From a checkpoint of a small mixture-of-experts model trained on Wikipedia: a shared expert of 256 neurons.
Below are experts of layer 4 (counted from 0) of a mixture-of-experts language model. Rows are named router (the router's row for the expert), down (a neuron's output weights, with its number) and show model dimensions 0-255. Each number is 200 + 40 x the weight over its row's rms, rounded and kept within 0 to 999.
Before each expert's rows: a language model's description of what the expert responds to. This comes from a sample of Wikipedia text that the model never trained on.

# expert 49
What it handles: Career main verbs. Past-tense main verbs after he or she in biographies, especially held, served, won, played, released, plus table award cells.
router,205,217,202,170,107,236,172,247,255,202,258,216,201,225,148,150,143,169,188,209,182,199,217,247,221,201,222,245,288,198,134,138,208,182,256,279,221,285,147,216,160,158,201,195,198,218,201,205,219,110,297,223,236,164,215,169,169,212,196,169,130,146,214,170,190,217,197,282,221,193,165,179,217,215,124,226,199,141,171,306,171,186,205,268,222,214,237,226,171,185,247,173,198,197,242,175,198,233,152,207,256,203,220,190,207,164,228,219,177,195,167,180,202,132,289,219,228,224,220,250,163,205,223,216,165,217,171,111,173,229,229,209,147,190,217,199,250,272,204,261,245,157,232,167,211,156,84,192,176,168,206,218,270,187,198,192,242,280,156,237,210,258,220,128,196,228,163,245,226,144,230,250,135,199,144,273,232,138,181,171,186,150,229,243,186,170,258,201,215,196,250,236,254,203,182,196,243,167,185,130,255,201,223,222,175,202,204,220,177,194,226,169,224,256,265,156,228,177,239,251,265,231,230,238,190,198,162,170,197,147,184,152,253,179,231,224,194,114,215,236,225,288,194,192,167,242,139,283,195,183,212,258,288,136,221,206
down0,174,186,199,129,176,218,166,245,157,187,231,172,134,278,155,254,221,274,178,221,227,170,234,169,208,154,214,199,157,212,189,157,201,204,139,151,201,277,212,223,239,203,188,251,240,216,226,339,152,228,236,227,220,134,194,188,149,179,228,227,224,177,166,246,181,172,246,210,143,255,170,198,258,190,265,177,193,231,258,205,144,195,158,199,153,108,226,171,204,262,127,261,245,205,240,215,125,218,181,160,203,172,208,228,201,186,174,172,227,191,176,292,261,166,245,262,210,223,200,173,154,215,189,228,152,148,174,217,154,190,258,205,236,190,149,188,162,172,147,201,240,227,120,158,261,271,240,213,243,111,203,207,272,234,185,142,185,127,258,258,205,231,284,251,256,144,194,156,234,241,232,162,168,198,270,273,191,125,194,183,194,218,218,216,201,224,258,179,200,221,211,163,133,237,145,242,172,272,204,195,140,206,241,184,220,133,265,239,216,235,196,178,254,218,202,223,177,230,163,258,173,190,189,166,226,178,158,250,128,220,263,213,215,195,178,244,206,191,231,245,175,233,191,152,240,211,260,231,176,173,200,136,183,195,251,260
down1,196,225,134,163,177,167,197,162,196,167,180,229,235,104,190,221,182,197,190,230,221,192,167,239,233,206,196,171,173,166,187,207,212,193,151,161,230,192,151,156,153,175,130,154,240,152,219,262,102,258,205,164,250,203,168,231,162,219,217,218,201,236,165,125,194,144,174,203,260,235,222,224,173,221,196,184,169,182,236,151,247,275,259,183,171,174,275,191,240,247,157,183,159,176,236,245,241,146,192,223,229,83,203,212,274,213,187,129,177,166,220,234,176,239,174,166,258,215,250,191,179,274,223,283,148,226,278,242,121,215,87,199,183,294,176,224,176,209,155,241,257,215,214,164,145,249,190,118,208,192,253,205,275,169,194,139,150,119,153,238,149,193,190,215,205,245,188,210,187,169,242,250,200,153,213,300,256,232,209,159,180,198,171,257,187,204,226,243,225,216,165,213,278,126,221,125,231,170,268,258,147,177,190,253,209,202,209,203,163,282,175,230,227,213,241,198,189,214,167,267,223,197,279,206,171,219,182,211,165,214,149,197,195,211,226,224,175,173,196,112,237,159,182,155,171,191,221,221,166,181,186,224,219,251,161,237
down2,238,208,199,168,213,276,212,197,231,215,226,235,249,226,175,204,186,239,169,140,229,229,175,273,123,231,173,259,275,161,186,148,232,239,108,170,156,142,224,196,245,207,237,209,304,262,269,199,179,215,157,168,247,275,192,165,128,229,182,198,173,220,120,203,188,176,235,211,145,184,177,200,224,185,214,217,194,148,183,195,228,244,203,219,237,230,237,230,255,206,167,192,148,215,197,141,187,185,138,192,175,160,220,176,218,155,194,219,252,160,179,197,265,181,172,238,207,195,231,248,179,217,265,242,236,250,185,219,285,181,161,136,248,149,199,176,209,148,170,173,200,213,265,139,213,184,148,205,170,225,162,169,214,148,207,229,217,220,200,184,211,229,205,179,281,265,176,194,184,207,194,230,223,205,219,167,185,153,105,162,183,257,263,217,189,211,131,166,140,166,275,108,229,146,135,277,173,142,211,157,182,182,259,256,297,188,268,246,198,243,188,207,210,136,133,168,206,205,231,191,146,213,125,149,185,199,232,267,168,204,193,154,221,188,215,138,183,162,244,207,214,210,224,187,159,225,62,260,243,234,143,198,244,174,256,213
down3,107,295,261,196,229,176,183,205,238,193,200,175,257,181,195,165,155,213,134,249,252,218,250,212,167,174,177,230,144,181,231,239,145,248,221,148,153,258,155,189,198,194,213,216,144,216,217,179,271,197,162,205,221,159,142,235,228,188,190,178,215,145,197,274,171,217,209,253,175,228,227,166,287,124,239,261,222,239,194,155,224,157,211,216,231,222,163,173,231,190,212,198,128,242,158,188,285,175,174,218,202,118,195,228,251,193,171,220,176,198,187,194,186,190,263,201,278,170,224,238,174,236,198,168,173,160,170,163,209,164,215,242,164,150,182,245,243,205,177,267,214,244,283,208,248,230,199,176,232,168,201,193,252,205,207,184,282,213,200,195,195,248,232,202,174,204,231,198,127,136,239,262,125,277,203,199,135,251,200,182,272,147,228,238,232,278,113,219,200,216,144,210,155,288,210,194,208,204,214,224,139,224,212,138,218,253,122,116,190,177,256,214,134,232,218,195,217,195,223,217,224,216,216,262,235,262,250,242,152,176,239,260,184,197,302,222,193,309,178,165,261,210,134,173,213,251,244,267,191,197,201,149,204,201,178,194
down4,191,151,212,202,252,210,164,191,176,244,226,204,290,230,149,199,123,226,149,237,200,225,257,203,153,231,219,224,199,188,265,241,183,218,221,138,213,196,178,180,185,209,157,239,166,266,219,230,230,188,270,175,129,235,192,198,157,219,215,252,166,149,190,191,265,182,219,218,183,213,268,155,165,130,216,156,171,247,207,241,159,237,132,276,259,225,194,274,139,228,181,254,134,188,203,186,206,191,89,188,187,222,207,179,162,159,156,151,127,196,231,256,230,246,186,238,241,247,190,200,121,160,184,132,201,173,151,178,195,127,172,194,182,210,100,238,167,236,192,207,201,123,132,243,210,255,192,217,213,226,169,199,146,192,257,246,259,264,166,218,224,167,205,182,185,173,200,190,157,187,134,129,252,201,179,189,174,284,117,249,121,129,181,185,218,205,167,178,175,200,224,169,249,178,192,289,224,220,217,161,135,170,189,222,214,188,202,178,146,228,175,145,109,192,211,148,189,227,181,240,189,189,236,181,153,199,215,180,124,129,239,182,178,222,175,199,181,121,226,162,148,151,244,189,225,204,200,140,229,172,116,108,168,252,186,189
down5,196,242,199,174,177,215,194,223,214,167,202,220,266,212,216,145,103,184,167,222,178,273,209,220,207,194,214,135,196,260,199,190,176,278,223,204,271,218,207,149,235,187,178,241,207,159,195,257,190,178,242,130,176,234,236,181,200,227,203,173,170,232,185,99,203,170,192,294,157,198,180,205,158,234,195,266,161,184,137,211,212,190,104,196,148,145,182,226,261,198,233,188,219,301,254,247,178,249,206,235,207,229,145,196,167,180,159,166,178,233,257,217,152,171,177,137,318,103,245,162,157,191,171,149,263,213,223,150,191,233,187,224,223,241,246,200,190,250,140,173,270,198,156,164,187,215,214,178,206,193,191,266,138,206,275,162,187,215,243,238,213,136,220,256,187,165,207,170,199,192,162,214,163,176,84,210,260,196,251,258,186,171,204,183,176,211,181,197,145,167,234,246,207,204,149,139,144,195,151,125,258,233,259,191,137,225,208,228,142,188,237,169,224,244,257,214,224,180,184,226,221,172,258,218,216,166,153,209,246,172,178,189,164,213,239,268,212,208,317,208,165,213,203,152,205,159,223,192,237,220,229,122,129,211,297,194
down6,191,178,238,211,185,190,170,190,157,295,168,206,233,234,177,145,139,212,258,161,213,180,197,186,161,231,227,232,205,213,242,222,267,195,236,278,234,146,146,207,224,187,217,190,281,143,262,250,221,209,286,242,226,253,127,166,273,152,144,199,213,183,195,164,211,149,262,188,162,307,174,149,136,172,206,261,112,220,213,235,213,197,208,185,198,194,203,225,226,192,176,183,202,79,186,209,276,205,151,208,258,161,216,173,168,200,209,316,215,175,256,211,123,271,170,206,149,184,241,200,172,228,254,174,222,224,93,183,221,153,245,255,235,251,145,252,233,177,232,237,152,213,232,223,214,183,183,135,188,194,213,221,199,152,148,277,173,132,233,190,207,239,205,126,231,176,187,205,206,215,142,174,183,187,278,266,165,149,206,246,145,162,190,179,237,187,158,227,185,218,259,220,180,264,155,227,193,213,198,192,235,166,195,242,228,207,150,189,232,228,199,193,187,171,183,197,160,227,277,200,197,189,194,195,222,233,220,158,169,233,240,180,295,201,216,175,190,255,129,252,189,306,181,184,179,168,191,212,189,218,174,281,213,231,135,137
down7,198,271,173,215,234,222,255,186,267,99,245,167,214,180,198,196,171,150,116,222,168,185,229,170,179,224,155,178,111,217,202,203,162,251,235,199,213,149,259,144,193,237,126,194,194,282,168,138,285,229,179,165,129,191,202,184,133,237,233,162,202,181,272,215,166,248,160,211,226,220,197,249,200,221,214,264,202,224,161,212,210,195,189,177,211,167,245,213,164,231,196,238,217,245,271,90,197,192,221,181,223,203,191,273,215,174,225,196,237,230,175,185,221,221,135,134,242,200,208,136,174,159,200,155,195,91,241,233,186,158,166,144,233,149,212,233,180,220,241,223,255,187,149,204,144,237,182,228,132,186,187,206,168,268,228,190,154,288,200,242,155,198,232,248,204,194,208,152,186,144,249,220,300,191,121,200,216,232,153,210,214,189,170,237,189,196,224,186,188,208,158,255,212,253,209,215,250,185,116,244,251,173,209,38,227,217,206,179,112,194,225,170,230,152,206,217,187,206,209,247,240,169,160,173,198,243,221,174,169,237,195,147,154,205,129,218,132,211,259,220,190,131,210,141,239,195,287,202,189,166,183,183,205,202,218,242

# expert 57
What it handles: Vote counts in elections. Spaces before vote counts after candidate names in election result tables, plus pieces of personal names, such as Meh-ra and Ürge-V-orsatz.
router,225,235,221,266,201,194,136,208,170,198,219,197,232,214,191,197,139,143,226,157,241,213,205,194,215,91,118,188,192,225,172,302,197,220,188,192,211,164,199,255,187,151,188,180,167,222,256,301,200,195,217,96,154,180,211,197,287,170,231,215,132,141,251,169,184,225,250,279,248,171,199,199,212,229,204,174,196,161,175,266,198,280,227,218,100,159,181,184,194,226,246,199,304,226,282,197,211,145,170,92,220,202,104,176,137,215,216,223,247,173,217,196,190,159,230,194,171,165,159,212,163,290,162,223,146,212,214,214,243,261,227,154,166,224,242,182,139,258,188,173,222,194,182,189,221,254,193,278,242,127,185,151,208,249,229,259,112,158,150,279,189,225,177,144,210,188,192,194,253,221,189,220,196,220,155,210,184,283,213,240,173,226,224,265,224,199,199,231,185,190,237,201,231,136,217,216,189,224,133,247,167,183,233,227,188,159,232,253,103,205,160,164,173,245,124,240,144,152,266,173,166,191,212,236,238,172,233,179,199,185,257,190,180,211,140,220,220,227,204,208,182,163,144,196,168,232,184,239,189,220,188,196,218,157,175,165
down3,177,186,218,235,217,238,212,244,183,217,231,200,237,254,136,227,202,190,199,205,248,324,226,136,208,180,151,228,184,222,111,224,186,189,187,226,216,155,205,167,243,208,209,232,223,214,236,197,194,169,222,262,195,176,184,267,184,255,250,230,202,141,182,218,159,213,149,146,197,274,225,229,226,123,220,168,263,129,203,193,242,159,155,221,212,234,226,258,207,211,249,175,185,176,267,177,194,179,180,232,253,230,152,197,238,162,155,206,113,191,205,197,278,263,204,183,193,204,265,184,185,209,260,181,164,219,151,271,217,247,165,256,292,189,190,226,162,203,223,231,130,196,134,212,169,269,193,217,193,145,203,230,179,221,168,213,175,125,138,177,256,135,148,170,172,131,194,272,166,186,181,178,207,231,256,209,203,303,239,188,178,243,286,148,172,281,194,154,210,158,238,186,229,170,207,163,165,209,187,201,149,191,160,134,205,182,188,237,193,86,208,154,160,125,145,172,192,272,168,169,238,239,176,180,110,221,180,157,211,194,68,197,182,164,92,161,189,182,168,187,199,241,231,178,183,215,272,203,214,182,202,223,229,175,182,207
down4,181,196,197,203,238,255,200,195,209,241,284,168,208,178,197,182,194,193,103,169,201,278,205,204,218,215,232,206,176,157,187,215,166,168,198,162,188,206,193,195,183,208,194,223,185,163,219,172,162,181,220,247,168,261,257,169,209,244,130,186,121,202,208,156,239,158,232,206,234,219,162,158,205,217,243,177,203,171,188,211,233,199,207,157,190,106,172,100,148,262,268,206,231,181,191,274,162,186,206,136,174,266,200,252,170,233,234,301,215,251,205,187,190,182,193,199,293,171,164,197,234,223,278,180,268,247,234,168,220,215,247,159,182,247,185,148,190,243,229,266,156,184,165,213,212,256,188,194,126,273,218,171,167,218,242,174,291,237,177,168,160,265,196,200,134,245,237,182,215,209,126,307,126,237,227,134,223,252,191,197,179,198,221,264,134,189,257,284,191,243,159,222,222,196,268,282,157,161,153,200,198,248,243,195,299,136,182,131,180,233,183,161,229,193,228,192,233,171,155,232,208,165,219,261,274,226,213,198,208,167,191,154,155,182,199,141,254,216,182,162,194,183,247,236,228,206,189,258,208,217,293,112,241,201,200,213
down5,145,165,219,109,238,260,247,249,222,118,204,230,195,181,217,250,179,198,142,174,179,246,280,204,170,268,282,198,191,172,75,170,237,284,132,167,156,144,195,166,241,189,233,130,169,177,250,136,233,191,253,218,193,233,220,218,178,260,108,181,188,182,243,178,202,179,227,249,146,204,205,151,214,282,198,176,172,217,179,156,165,212,208,194,218,208,224,190,277,154,222,178,186,186,201,99,252,248,156,147,163,205,122,204,207,216,159,208,227,161,201,213,153,171,224,182,204,193,95,192,182,230,243,175,192,175,211,167,212,210,241,119,228,220,129,169,157,237,223,224,221,166,221,235,203,163,249,202,132,278,139,209,152,235,200,145,198,155,132,153,213,167,200,224,184,181,169,240,211,197,183,227,192,196,171,210,151,242,163,182,151,198,192,186,159,275,233,171,234,155,163,193,181,266,198,204,243,213,180,194,188,201,222,239,231,221,203,219,236,198,151,229,214,246,213,143,223,177,126,160,160,212,233,172,259,238,271,159,316,240,148,185,170,208,149,153,135,232,255,152,171,222,184,157,265,205,211,245,105,191,226,220,204,161,176,152
down6,176,214,114,226,271,249,216,203,207,219,291,282,206,79,248,309,211,229,207,167,208,189,158,192,245,198,144,150,135,163,203,235,247,161,197,154,262,168,188,213,189,240,226,215,166,251,227,237,231,234,174,142,208,185,231,184,177,222,154,248,212,288,235,217,121,158,204,270,177,147,281,248,232,191,188,235,162,271,229,224,186,192,169,166,209,161,166,187,221,251,232,285,178,225,233,319,184,208,235,222,256,182,163,211,148,165,287,209,241,119,147,213,241,157,254,165,233,107,201,185,183,126,254,253,245,236,222,210,174,152,223,207,227,234,215,194,144,197,149,214,226,258,175,242,216,134,139,223,148,188,196,186,183,228,195,169,215,173,186,196,197,228,173,119,228,131,211,199,193,232,248,265,195,193,171,258,159,161,264,222,203,216,208,317,184,214,186,252,222,185,230,219,223,191,208,236,197,187,161,198,237,153,153,225,190,147,234,183,207,172,169,193,203,218,180,209,237,204,174,218,231,250,223,269,189,191,213,234,200,189,197,153,256,193,139,241,203,171,225,191,175,219,171,273,226,159,196,190,239,265,158,209,266,171,210,278
down7,270,95,180,195,237,227,216,283,198,170,130,148,185,178,258,239,212,173,210,193,220,184,174,318,199,287,172,227,185,137,257,194,166,184,189,206,222,236,215,207,229,155,149,230,107,197,166,192,187,225,322,243,209,204,233,142,185,170,161,261,189,267,115,142,168,212,200,174,181,184,200,143,221,227,218,145,214,192,235,205,216,175,187,249,239,215,246,191,187,261,142,202,177,154,242,221,164,239,175,240,182,138,233,133,212,220,152,203,116,181,197,236,227,124,244,279,190,236,219,263,187,130,188,263,183,180,147,188,204,232,196,204,184,228,201,192,166,157,224,235,180,110,222,186,276,233,185,223,157,186,164,180,228,166,173,170,247,144,198,219,264,206,224,210,196,230,176,296,139,236,195,228,217,261,224,204,243,203,153,166,186,178,242,155,186,233,195,132,212,243,252,243,186,141,240,184,173,207,142,132,222,205,188,184,159,193,167,211,161,280,124,223,202,203,182,143,229,163,303,220,270,217,202,197,229,223,245,190,150,150,239,207,221,226,228,205,181,231,173,167,168,162,194,193,223,265,231,169,184,163,198,217,138,306,165,176
down8,214,171,243,309,154,188,237,185,210,217,232,203,255,279,260,221,183,222,262,245,232,236,214,246,205,142,232,226,173,160,220,169,143,167,231,191,188,186,211,247,168,223,261,226,232,178,182,112,137,158,134,225,178,203,205,173,194,250,134,179,199,173,223,207,232,117,166,173,207,240,154,264,128,212,126,129,190,161,209,214,174,165,235,192,151,189,186,222,158,221,215,249,223,246,247,245,165,230,225,248,107,249,259,187,182,173,160,148,195,217,245,228,224,211,218,240,216,236,134,94,225,170,222,248,173,195,259,161,231,210,210,299,249,171,207,199,227,175,165,220,170,207,261,230,255,227,213,195,179,206,217,183,195,195,179,128,191,290,147,174,232,151,266,191,264,197,185,187,195,270,210,213,247,180,186,232,124,189,257,230,184,192,115,203,170,209,144,184,196,190,279,178,187,194,113,192,175,273,165,142,242,144,222,202,156,181,246,225,198,200,220,139,191,234,138,218,221,150,188,202,174,214,231,236,286,132,236,219,192,207,143,171,204,181,195,231,274,174,228,256,201,197,259,194,204,152,234,151,167,273,277,139,149,226,155,219
down9,205,162,167,172,200,186,180,181,227,236,262,196,191,194,167,263,250,252,157,242,175,172,214,199,214,210,268,232,212,264,247,229,108,181,174,215,268,242,212,140,189,190,188,193,179,256,242,135,137,184,220,206,231,259,175,224,191,274,204,182,210,161,261,221,181,208,207,223,233,123,254,205,201,248,254,151,220,187,257,212,254,137,171,252,228,145,227,186,194,212,201,224,222,238,209,152,81,213,195,99,179,173,197,227,175,213,269,234,190,144,193,244,257,244,153,192,221,240,174,168,167,222,267,254,172,240,178,202,208,256,206,181,260,220,199,223,148,203,181,237,171,169,204,163,221,193,265,174,167,304,221,173,110,234,203,240,183,206,265,176,250,118,236,262,193,166,195,224,217,218,157,250,136,259,268,127,282,160,128,216,203,154,237,147,208,228,170,230,222,191,153,178,197,172,269,242,204,199,206,218,193,249,215,79,237,224,149,172,226,159,172,260,201,245,209,248,162,205,259,113,195,159,206,193,204,151,225,201,196,154,168,183,197,273,168,120,232,186,183,202,187,182,211,213,191,181,264,212,258,223,232,150,237,161,180,284
down10,180,204,165,244,202,173,233,254,194,195,225,274,184,178,78,230,268,257,226,226,218,219,177,203,205,126,181,145,262,107,157,211,200,210,229,129,290,247,243,176,255,254,156,202,205,205,199,209,238,269,199,183,207,198,209,186,191,189,202,156,209,203,175,249,203,233,296,138,169,200,156,221,171,154,188,168,225,202,212,172,160,242,223,200,282,257,239,252,218,175,235,161,201,276,233,146,195,129,131,205,179,154,215,165,182,229,201,177,292,196,211,150,207,242,194,185,197,190,215,212,170,159,165,196,183,216,246,157,222,109,207,176,183,171,155,181,232,202,243,126,196,256,284,170,160,265,218,199,165,228,174,172,201,152,187,154,206,154,253,232,171,211,197,256,228,263,186,261,193,249,189,176,217,183,162,202,215,127,273,221,239,163,224,222,248,174,274,220,175,214,135,151,169,240,172,81,252,181,237,101,208,147,172,141,152,280,107,238,222,212,179,199,155,242,130,218,185,145,252,206,197,183,243,174,190,216,192,130,217,188,198,206,225,247,201,140,257,171,183,263,222,216,212,288,217,199,239,205,233,234,228,199,173,206,193,208

# expert 38
What it handles: Year digits, dates. Century digits 19, 20, 18 starting a year after since, in, established in; also other numbers and "In office" in infoboxes.
router,253,192,208,147,123,202,260,179,147,156,193,241,227,151,222,145,195,206,159,205,105,207,189,213,156,153,161,223,124,240,157,238,180,171,188,224,250,185,204,185,220,234,208,151,167,176,220,264,234,169,206,175,209,212,158,178,228,198,132,206,264,181,200,244,308,178,182,160,201,163,173,233,131,241,218,183,253,194,219,233,198,214,182,194,115,224,248,301,171,198,211,204,189,165,165,233,145,247,140,208,186,219,196,191,245,199,260,225,246,186,156,237,173,189,248,151,238,238,162,235,260,239,217,179,175,225,188,259,218,185,238,205,170,186,217,239,248,213,180,158,206,284,194,221,257,154,251,288,160,152,179,184,233,249,242,144,246,145,293,260,157,226,229,236,183,211,207,140,202,166,100,221,193,290,187,220,201,208,251,262,211,224,263,211,205,197,209,219,129,159,88,252,198,134,177,186,210,166,253,176,208,210,230,173,260,178,140,214,172,168,223,249,163,226,252,220,133,274,224,212,235,197,203,199,192,276,188,158,200,137,228,182,230,181,333,191,227,252,191,245,165,207,176,233,140,227,138,180,205,160,164,197,188,217,169,254
down3,176,130,247,225,166,285,161,210,133,201,115,179,196,272,236,291,195,176,201,236,184,155,167,191,131,212,209,241,127,225,216,155,133,221,171,76,158,237,243,216,164,294,222,200,164,205,211,240,201,184,196,147,174,196,269,234,194,276,204,192,283,126,165,153,192,164,232,185,243,126,236,173,226,137,167,242,293,254,155,182,130,192,246,125,201,222,214,153,197,135,202,210,157,234,167,225,205,205,241,149,161,141,150,250,209,194,239,161,166,249,254,226,251,191,230,235,197,233,156,200,198,153,199,169,197,153,153,181,198,156,236,190,178,195,236,227,209,164,234,228,191,220,196,218,274,242,199,204,155,216,193,243,265,231,203,253,212,238,171,204,200,255,184,188,237,196,86,212,177,255,213,249,216,221,182,179,187,251,241,253,189,159,146,199,161,225,243,240,165,187,190,249,231,167,208,197,247,139,186,224,133,152,232,180,203,121,168,169,179,109,177,242,294,191,234,240,188,180,169,175,204,165,199,264,233,230,204,161,271,152,208,209,202,207,202,132,190,227,160,167,152,197,237,175,235,161,201,167,172,229,135,232,226,240,216,261
down4,188,260,222,271,207,204,213,236,204,198,181,216,189,213,197,290,136,181,193,209,199,288,223,228,166,221,241,214,196,216,242,189,282,154,193,198,190,163,214,211,209,263,301,193,206,174,251,222,139,255,264,188,223,188,199,83,168,225,154,224,168,158,231,210,230,217,256,186,265,136,223,197,205,147,121,206,154,206,228,204,206,71,195,212,203,140,243,200,207,212,200,206,157,265,240,123,261,163,241,137,222,156,161,177,201,225,275,279,218,176,186,242,200,235,181,237,205,211,211,148,189,201,153,185,175,241,177,167,232,196,301,151,225,248,190,190,223,242,235,182,165,165,212,210,212,186,193,235,229,220,242,225,245,133,199,211,212,151,177,302,159,261,127,167,226,249,207,189,202,156,184,180,195,183,197,196,230,203,136,297,170,143,231,217,229,186,193,186,164,212,247,174,231,221,210,188,249,169,199,232,213,242,175,251,192,210,250,175,104,167,182,204,232,152,163,218,189,247,248,147,200,134,258,234,193,193,133,228,241,228,200,274,235,257,230,145,134,151,129,180,272,163,217,231,178,219,181,156,299,142,252,225,159,247,184,187
down5,134,177,193,170,222,115,171,178,183,267,215,217,160,235,146,224,217,190,160,250,156,128,144,139,230,236,251,211,217,221,225,191,110,202,220,170,175,212,154,187,147,263,153,191,185,172,236,229,189,220,170,180,274,201,176,242,236,176,144,154,179,229,203,160,263,240,197,282,187,184,187,159,236,229,109,212,155,175,124,191,210,211,159,218,171,203,197,205,218,205,183,170,161,190,156,254,214,212,191,153,156,121,181,147,168,215,175,299,175,174,238,297,155,212,229,168,183,240,194,151,86,217,138,249,228,214,220,213,185,156,188,159,250,191,232,211,215,209,206,225,158,235,240,291,202,197,189,261,201,172,194,187,187,203,209,214,195,199,258,165,233,232,139,223,202,227,181,189,219,134,173,244,246,195,194,179,211,223,223,189,116,127,249,196,234,207,207,225,158,227,217,189,205,178,215,166,168,142,123,198,172,232,253,224,152,181,145,125,150,179,294,181,234,323,228,149,155,148,264,198,283,160,201,209,241,175,144,174,267,131,265,132,125,196,243,215,193,210,200,169,191,184,206,185,201,259,229,142,157,283,197,183,145,230,188,208
down6,161,257,278,226,262,204,179,191,199,177,149,181,161,199,151,209,91,195,212,160,195,160,181,197,216,223,196,184,229,202,118,186,216,185,186,190,189,217,198,162,239,212,266,254,191,207,210,198,194,168,229,148,233,180,208,224,204,152,191,201,262,164,249,169,179,225,147,185,114,273,193,132,227,218,137,208,138,262,198,200,223,177,215,218,176,226,189,205,123,134,184,213,226,236,209,153,180,139,186,252,219,123,173,189,176,184,177,216,194,232,168,178,242,165,196,224,206,143,260,187,227,224,230,179,251,210,239,268,213,209,185,273,122,218,124,235,100,200,253,222,310,183,170,136,183,171,228,255,234,180,183,212,273,138,240,220,219,163,185,224,160,220,167,236,156,201,203,170,139,210,259,167,167,115,233,235,134,171,189,214,138,174,169,261,255,202,219,229,156,310,190,160,181,191,193,187,241,156,101,218,105,227,215,191,166,240,135,189,263,276,193,173,204,226,219,177,236,241,180,242,231,152,130,177,200,245,228,168,269,213,153,202,144,281,182,297,193,215,213,234,244,241,152,206,195,205,144,216,215,201,176,199,159,164,196,130
down7,193,197,249,181,146,251,255,259,203,130,155,233,203,183,230,137,199,243,252,199,223,237,217,214,206,102,194,147,223,140,183,196,192,225,136,181,193,273,194,217,212,134,182,207,247,231,259,161,148,122,139,249,237,204,224,218,160,133,231,175,192,181,186,255,122,231,269,161,222,157,124,169,214,138,220,161,215,235,255,114,243,209,171,206,187,249,209,135,217,235,181,186,243,222,228,209,197,231,226,167,291,205,185,289,180,235,194,268,188,218,208,167,168,169,152,221,216,170,187,244,175,254,181,268,142,190,202,200,225,238,155,203,123,132,212,220,191,148,187,258,205,167,286,120,183,208,203,220,221,170,152,138,220,208,178,176,183,205,228,170,205,190,253,219,180,237,162,203,111,238,230,182,253,211,246,190,141,167,173,231,171,250,223,104,228,234,144,125,171,163,154,182,109,173,189,140,200,171,147,253,223,184,228,243,175,285,157,190,231,191,204,174,240,179,195,205,248,192,223,219,168,187,194,191,166,258,134,252,165,268,193,145,183,263,219,154,178,228,169,238,228,218,234,191,179,145,135,261,180,262,238,223,140,234,237,206
down8,108,181,222,152,129,93,219,183,254,229,227,221,118,190,209,217,203,230,165,193,216,215,165,208,207,233,258,265,308,225,219,233,198,155,297,197,177,231,64,173,221,187,186,251,188,245,249,282,203,172,182,186,225,193,165,209,241,161,189,219,150,264,202,178,243,229,270,202,234,171,161,216,196,163,200,250,158,247,178,218,151,236,146,216,232,192,216,193,174,142,214,135,233,218,206,201,235,197,188,134,196,127,225,245,187,199,171,215,234,136,195,209,243,219,238,134,246,248,222,193,181,205,195,243,223,251,212,158,174,197,178,165,178,249,206,271,180,173,191,165,228,222,130,243,262,191,169,146,204,186,218,198,154,242,229,147,252,198,173,175,242,214,151,114,214,155,246,222,193,195,171,236,246,255,185,220,163,173,248,235,211,248,196,250,177,264,102,271,182,143,184,165,215,206,145,243,126,125,166,194,205,198,221,197,168,232,160,204,221,255,223,239,224,219,163,175,144,88,261,201,248,202,233,198,205,123,193,199,270,235,240,167,144,245,195,165,204,253,254,133,150,252,185,214,174,163,160,160,215,197,199,189,209,186,244,126
down9,226,238,223,186,189,170,219,267,244,269,230,248,204,239,210,232,218,201,168,150,271,208,220,241,158,197,266,292,216,188,216,191,200,252,190,180,186,310,196,143,232,197,159,220,165,171,215,165,221,200,150,249,169,184,199,234,205,279,118,136,205,182,202,152,241,160,249,180,214,193,219,80,197,166,206,199,169,176,215,235,192,215,280,217,154,126,222,168,181,164,261,231,153,267,128,200,205,137,207,200,211,203,160,205,151,192,172,261,238,219,208,204,223,206,167,139,174,217,136,222,208,248,187,217,191,148,242,127,227,98,171,175,162,220,184,198,253,181,296,248,204,230,165,304,166,265,160,125,222,219,230,190,175,202,154,156,216,249,193,190,209,248,153,248,174,155,154,235,165,159,190,195,242,214,222,263,189,237,237,232,165,257,248,139,180,207,228,188,203,200,133,243,159,155,209,196,181,138,248,206,248,131,148,184,201,212,199,213,231,201,240,199,238,234,178,177,182,150,248,143,227,210,246,221,151,179,151,173,162,96,230,159,209,196,226,130,167,158,175,220,178,212,206,165,155,143,285,211,158,195,196,238,184,105,181,280
down10,187,240,218,220,219,213,150,214,171,196,193,200,158,200,189,136,294,271,131,172,186,189,116,213,155,205,257,212,295,204,189,125,170,180,167,262,224,297,202,269,193,229,240,193,256,200,205,158,130,269,166,230,248,227,211,217,191,215,211,289,162,160,246,279,217,193,180,174,269,238,203,183,207,131,247,135,231,221,212,173,232,197,114,255,234,183,180,233,164,180,182,168,196,285,197,231,265,203,205,200,186,155,148,241,174,98,214,172,221,204,202,191,256,148,123,228,191,175,290,170,225,174,159,220,214,192,207,171,229,239,156,254,196,181,227,127,277,152,217,148,203,221,223,162,244,196,208,256,213,212,201,284,238,244,205,192,178,267,238,192,177,213,294,204,234,235,238,131,138,227,270,199,222,213,167,202,166,184,217,175,213,201,212,85,201,143,162,205,178,163,222,215,178,165,265,164,226,140,198,189,262,156,190,188,211,162,197,194,211,203,212,179,235,229,175,177,220,157,212,235,172,226,124,141,200,288,164,184,111,250,243,199,256,265,174,207,231,227,190,215,165,192,145,210,186,234,225,143,175,194,264,196,228,164,167,180